{
  "n_layer": 11,
  "n_experts": 64,
  "experts_per_token": 2,
  "d_shared_expert": 0,
  "router_score": "sigmoid",
  "routed_scale": 1.5,
  "balance_loss": 0.00016,
  "balance_bias": true,
  "lr_router": 0.00262,
  "norm_eps": 1e-07,
  "optimizer": "muon_variant",
  "batch_tokens": 131072,
  "seq_len": 1024,
  "train_tokens": 730600000,
  "dataset": "wikipedia_en"
}
Below are experts of layer 8 (counted from 0) of a mixture-of-experts language model. Rows are named router (the router's row for the expert), up (a neuron's input weights, with its number) and show model dimensions 0-47. Each number is 128 + 24 x the weight over its row's rms, rounded and kept within 0 to 255. Numbers have three digits each.
Before each expert's rows: a language model's description of what the expert responds to; "gets" lists some tokens that make up at least twice as much of what it gets as of all text. This comes from a sample of Wikipedia text that the model never trained on. Tokens count by the router's weight.

# expert 26
Description: Past participles and past-tense verbs after was, is, were or be, such as served, located, closed, listed, played.
gets: "ed", "d", " known", " released", " played", " located"
router:111104153100112107128099113117114107127113136110110142145127194124165135129132151160162138143114119131128102072143121148147114114124100134126129
up0:077148137132117126099164137142130124121137106081133141104107135141131076153143137143142166118151135176135163092113127109184114114147111106134174
up1:158175112123116132151131124135188106113120161113134123115125145122158109168096117123147125120119124145102161131136118101128155117055125118088134
up2:129166160130136147138114130092155140125131133091138099137136138108119101132096155130144114171123125145141114139118130181129095118112099131123122
up3:175150157157109114165117137113135131092165092120107093138129098061105139151140149123119092107130162134108123074128120165133085104092153129157087
up4:143125134164109153089146138134173122134131145122155178181119099118143138117116125121126134139127137152154142162132161144170118120157090109145110
up5:108131127119136099132131100115117121099155123085123095174135151138121175092137090115124116094135125134112158111113161089118162146148125116119113
up6:140116110115151164126167114132173135135126139101160133111150133151121152089111162107137138154115137120126132156121127119151156118086133132146178
up7:107104109165116139141139098143168110110111187114090163110151137117147102177125123152106120078106168118142149132085129146191085126146114122067114
up8:116086105086162161103142087085142117156113127144126135112128153137086087108128131155137114180115135091150121090140126163164130125152137122127172
up9:150162096146108142131071122100130096143109139159121092187145116091072102151109131138101159191150149148097134150105133107152117097113082111155115
up10:127130135164123098126159142061122125145130116136145098150143162130120117168110171141095107117130084123100178130113098121091095118115088114147142
up11:096168096115148075136082133093090131178112124105105131117150117130090116097109104116140090147122156099081127130129174094153143109145140127139144
up12:111117137092124112148126116119107142098151152146136116120145169132181151121134135112135129117124164120128121175135136152152130119172130133100096
up13:139146099120123133156151109101140111114164128096116093159177129139158137129183192138114101156105107127152160122158181092136120112129127102090122
up14:123126128129149102139134103148114088113161128127117121123075149113147117099114126133125170137106127126094149142105097082062115056107148153163139
up15:111104096132135120101125072144150147147108151142151131143133153137165174132104173104112148118104114117139128078105104153176138090119073114129123
up16:155160110158130112156111159123136176085164144150163117147121101177126103117104144169110109142136141138155091089103132097089072167109123127121110
up17:112135122127126095164120113160106109139143105149102098124100129133105125129164139193147119137105144152131134117127132126124124137155146122103108
up18:095147160124146130105116063168134137133158146117131114133175109145104110151072127113141096152142151138122097120092127139113108168111114125172150
up19:135126127169157139125137161137145071144148138131087164106166107135117139117145143091111174147117170175115120113143145096181125114072133134113144
up20:137146162127128131120112130116152125158119112095112120163086158110149074143128120098152134114166125144118111129119138137074143127159149081092094
up21:144142145146155135111151155152153112121077115098170109083130107159133137137139148106140158115147092138130119101139114111135174102130116095108093
up22:131128109164094126181070130146151124107129127093101093136095155116104152143118138123111129102140104131145125119106096067152184078154120129156128
up23:098097103118138120138105153131140178150124157109129087112172136116135138115129144136153125158101128076097125091097146147138116138118153122097098
up24:104108141158136105109196162134071119151092137143134164102147155154105110155135128150132167114084131158118121098135099126130156144117102121149097
up25:157161166097106135135114142137138147114118142080126152125117158125089147073111114115108121159154173155146125119102158130146131159090126136120129
up26:088106156123179054154141144136143097129116150185123117136149104100135158115181134152141120158126146140138125137087141158104180128152103146159135
up27:113145140103139100173153118114142108163088154111132137127149098129122110124139140127102150108113164122140114140149109109096133171100120149132126
up28:157162152181123129157113092106125119088109125137143172121136126104163134088125090106122123124121084118100163153127122185073152121129121156127178
up29:184122167072110115151099125183125152123120159142165128120142145127110089121149172144086148137156120117136132150118133132131089126128130096119088
up30:122147141120138114143165105108173109110130112146117134165120097105095150146123108134128152077132049134109145134124145108084099150127149112118148
up31:162131141137139166092124138111147115094130149138121119080122159141125182120095092108135124093156167136145098122160084131160153139157143106122128
up32:157155139183114116132101146122100174107134177115115092106143116123122093131104127105115121108123124164139145126101096125122120161091146102139069
up33:130070148133117123156117094161099174101114131141117145197116197106113141126148150145119103137157088118157129165130131127140135140125153161138137
up34:093125097135127169165117145114117102167131122098133147147109140152130109108138125114104121110128139140115127129134129151116104135160101121137136
up35:163130123088151143132072122155113087137127114107125128088108139141074130130101131136142121131104124128137131132154099110144154136077166110135145
up36:163138120123112162129142101128137129112119111107123130124113099170103161073141144157105131103133148172128124144109159147142140135130109112110119
up37:130119134116121092121139085112129153122136107137110131121165101127126120142152116195169150110102129115128134130122101140113113170112084144165126
up38:112106167110140148107110137085144118122154136101086118160134128153150094077128140179115134143137145094122142123168131157157098126165137136147111
up39:103159135149148155125105136143188154175110138144156107148123112127126098124109139148126118087119126153095122151136133132113133105104147121152153
up40:114145122106144146111096134121133103183131147142173133165114122133109117138135153126112134106140150154132172120112132132136122104126147107112131
up41:129132120080122123138166129116158162179153106114118099125122144132126108146096121144126122135145096167157123144140108133140149129104126097131158
up42:140063134189133109138185132133178147138085165151137142115092108143120150134097096113120103125161141161139107102173108160162126146134126126135129
up43:112143132154144131144155135100164110121156116109069110157116145119149140128190140128131138136128118178119121125124116164100125161155142097153150
up44:126135129110121117159155076132158109148105116138134122060120113137099133164127141128116106151164158161151112124166120154141119108147071112111179
up45:131135164138117146127115144119148146117084122116113131072136094100108121123102110143121124102097144131125142124146073129164107128130166090121147
up46:122123156151104124174129137099146140118171136171095125135147145126197111135114123105103110120147135141148132112079133124115133096141105149165121
up47:161141117151137132127131101134114098148114122118135134155126140100140138121107131156109155148130136155133146184157161145133136145133121094130138
up48:152143106149135124087098141096110096139099145130156178122148122132144144148121132128088169133082133104127113138161104131141119119079103146100112
up49:141152136119126109145153139113127174113120139096083064132135111148123139123121100154110145086118161119125108177164143079093169097139097123089161
up50:178124110117138123190139104104194156122145168119116140136158119147122108132135110146167157114110138104153099143128158134096132115110139118150166
up51:128153191123137113104123096121100132121096119138144117173139113145148071157101130130098150143098140154144071105146141120106107113122168159169108
up52:146117164119151212113126138104113140106085118099122120144080177161099123128119135071126159105118130172101095103124138137065115103136128111137160
up53:164144112117151128147115104124165107093138118125124163105091112116082171138159102137112141147140146149125109111145127101147148168185156133121135
up54:134130122137138128130142141146134088167139120127155114132145125135116168152103116126125142164141112113155155151113147129133125131076147090124157
up55:155113116102128171106139129163126118140161115125156119118156109164094089137117093151146163169092122122118173114141130113106111104130090127147097
up56:128173150115153115098116175148126113147155107126094128132112133161155117137123129150132124124098106114121122105091122115168132149144151156159089
up57:165100144089112114116120140140107150106102166098133123170111168089088137097163150133132119074128138113136119144138120122139125148116130114118103
up58:115134146156157105145112086158176133124102131100153115130160161145097136121129144166145179167107136145126079111108184092107137104126117126116102
up59:163129097128111142141095117146110148125157146150140128144155142135115166109142166106101121126171107151141124128071127152147098178090123142077117
up60:126123133152164145113072122116134077134105110143145158119116164122110135151159144125146166100133138101076138120159130161137103113100133146113160
up61:142122191153121119142139144142136132100127152118114130084068114104135150139129104124141126122143119131097098095120130129116141162125150101092166
up62:142155139098111125121159115145109130124127137141088119095148130140086136108085149176141125151162145160136088141142127146129102135107145125113106
up63:105143124121142115147128155099110136132097146154128100197096126138184118153105148126141173127099114105148142180142100141087105119124138102138101
up64:167123173107106076103128127140128108124123136144170119132127081148176122126125166152115148083116138117113143091078128113121155141115167172094103
up65:135151102149150113118119162150157117105145121137100142093130151120115109131132182131122173124146108145114123166132152134132132138179143099103149
up66:150127143133122110125139143104125101105121120121143176101154141120150093165148129162133113142102116117114102111129133164117136082158121137108113
up67:113121155094157118108103132132125106116172158093122114145113096133157122135094140141099133132117103092139126190133108168089150120134126131133109
up68:141122122143119136149084129137115120162162110106113079129129144145124168106121165107125140184111147173110131126069112148119135129089154133133113
up69:081119137125121108102154161094108124099174111150148118148134124125141101122114138119141120143136180146124086122140128133151151138131127119155123
up70:120101160141126095184137148144123137110119178169145111145085125105107179179143122121110069109110113132109106124104110108120086110111116135133166
up71:085150154132120131099096121122133141169152094131109134109154138158136154151125128170149145091114126126104097123129103144141142113108141144113171
up72:127078179127117119150125123147088160118097204126136132083130143114106160134131110105117153105144147161156141117142132123116115140157125134163109
up73:129133119087125102136142095113102149132119119117111118145137128116137137116139145155150086112131138102138072086153146141100122163123157129160120
up74:155150153144136106132207088104136123109138124118137105108147096122123080173150178123166102137131117105103135119157130090145133095107125123116144
up75:129122113127116179115104143168113169137126149112106147113127109162110142110087151098119132109177161160149115101097133163137106105123138121128112
up76:192157155098121130131102117101152101109088104131088174092172126148121119114129112153134154082146106101150129113138125156081131155072115100161130
up77:157126083144145109171111150126098136133078129108104152147152144130143067104149124129131150125112105149115144114164135142138081174133120101107123
up78:176127159152103123101165139138129141165158144127132102152177176128101150132166162134116129137120101157119140106143159126116112148097125137163097
up79:108130129133125124139142075094122119118135103118135124137134168153118104131168134121125106119144093109154163106143132113198107079178133120168103
up80:095092165148105134171111117181096100162115084132098147140114120119149124138119144090110178175113115128099076184145142132098119099111149136157175
up81:139084113145155152138097134130097138133098147142146120119152093093163104114131144106135113107116105110083151091147161135128129126145139140116102
up82:115122175101141139101128138118137150090120115127140112109118189116150127143118165102145103151155118129117129126126083145138140139111135083121098
up83:102135140100142144113170152097101121136096172078120108125165142131146096116153098182113107131090117118122137106100121116121105131122147098142139
up84:118133165158144133121105127122153144155132202113132186098117120145088132169179153150125129126116066121131098118098099151115143108075117137093144
up85:182088182099128150141087138116107144086137124134198156079137126107108113135131102130151123117107132141104086159163097147138153141172151149114143
up86:114153137146136162147118059155127102128117163061109173099152118096136146090154121121111105117115128149114132143122090113114100118099141128156137
up87:121138140122145127147141141146118177148184142147099112140136103155155162126153157143126102143123150108134115140134129105125095168120138123150077
up88:122130124132096150135105141074072141127120151126168100119131122107111106168102131092082103183107142130100115149115135123144122095110104124136107
up89:094132117138136133163168138159167187143129153132156114151078076102127124169145105128122129113083107095096114130134143143149088128145096151114164
up90:114133133140090137096111137118201108130110125158134122104129127120146126159141133131127151113102153127072119158163121136170095110098133139123135
up91:147130110157153159118145138104134168134143100148135121108140064145080100148144125119070111129138129135137140191116131129145138165121159144139096
up92:129104149102073115147142111119125166109115117124101129095143139119150151095129123126138109128134085172089116105134167107158136109130122093127153
up93:154150113096126153111128088118181143133153155111115114113129148133123116099152113111138111127123159101166115128104104131159117174102106110156133
up94:095161111147168155136115147146130146099142141129146141162126149158070148156130165135126124146104146133170138136126161117175115158134124139092122
up95:104095134134120131135126095141164102152095123107144120131085183098116125156124137117149182136118138058119113118099163098145112160161165127134089
up96:131112086140124115173137175096104104164144146111174136167139187117128139068094112123125126117176143130109125142151122116152132153149098120113148
up97:108131173123113130133149163130193144126116135140094139148132112116161106199131129136141120141142160123098152105091156094117095096106145148058117
up98:180120151123135128111120106120133120139129171117126129146106129116151095085106133130123163125143143095163132157116146139126127153104160150139116
up99:135172100140119087090131100158160121165146174113153144112120119123097176133132147114142164103149123135107074172134114170114093158159143142145143
up100:087106118141118105161110140098100103129156150107132115121189100107109142130103129160124134099121153135162139174169145086141163178155085153086113
up101:104141111127099164143152136119158133118106129121144098140132150151113147152161086168128142115109141105151156132117097146117147154137136143082150
up102:107086126134108142145067153121101157101159116134149112119110154126096134130101125121125094123124161125101118109151106141164141098138104102125105
up103:125142170142140119104115089118108147108113142091117122141146125131144085128140130128142118131104119149145153150117099139119146136114121122099136
up104:147132142129147133138146121133111106138111106148099126179091107137136162095134123133133142132117131100083134158134131104186126138114154108150085
up105:131092143100129170185122144124150129131153143110121132102148125104157155114128118105155114159097161152128128140191086114115128129128087067137127
up106:149131172146155107068129130119147113125095143118129129151119090127127119129170112128119100097152140119135141085175113083113164130175117112111104
up107:083161131104166136071099096106130114125121172084138163135144118131146139117152104111140109120129129071126106094130110169146079132121135141131138
up108:146098150140153119138083096109147104156102115111088121081120102168161134128093186098143122117158136138106098088141158099121116088097148142121121
up109:111144113092138117127135103157078137120135146113121134130088150115159094111093153119145151140124154163143129146153099161148159109095113097145085
up110:128116161100131162155125094105131120100142123141164105158150160109137112149130122100144124143157138125163148123089124139161186159118111120120158
up111:093121114151085140120117133102115112118136170130124156119103136102120112169140115169171113162144156114162125124122120094143123149102110163148170
up112:158107115135158119179140127137105108107152111112162134119103149154175155157129159138090144127119121121122111163095154145122136118112136136083105
up113:127107111137134139148160118121136144129082112091212126108110148132131123137123125116105120142131122131133136087136125110156070132107118142149155
up114:098150128157084137158126120114145098101142140124121105123133126111107158129113109137147141142127132158084127126129119097108118160147187134080147
up115:142123125128140096120085153099111114122115188114120112078141125158129156116163129133119097142135159092128102116122121153163124133116122149093171
up116:163154115130140102090146103123164115135093150136097152106145090131152138088133146168105123086113149169140137103107136083160142151117162153127114
up117:106134119125123124156154135084167123100106124165085089106119140137100138134136132130141153144138113099126143141152124114103101113114082123094101
up118:092133126167125088142144118102116103141147132138100124084137129161149139169165118133123148122147174128124140139133147111190170131143109111160142
up119:154146093113112115168128173114097145141204134097121191128107077143101133107146113157132147089131085156132112139128104137123147165111131122143127
up120:110121133119121136104070103119110105079155115138152106102145133144117119105151133133147130149098123082123159154129118151096127168124114107078122
up121:164133141172138127114157151125127128129135136132104096134143107137128176120145092111114146131098123144097145133112099159138098107143166107164112
up122:147158120144133155142148108156124136130117112122124126200132116108142141103138151089098096146123153123107095116130134129121129137127162122121092
up123:123111118143159087131097088146116088107083127154111106136111151152118157136156129112111161173092104130126106146136121141192114181120136059149129
up124:148134122134113128147158157146169111116134143120163140151125166098099146141161131122140100182116157157128113070124093128141093133137112134158112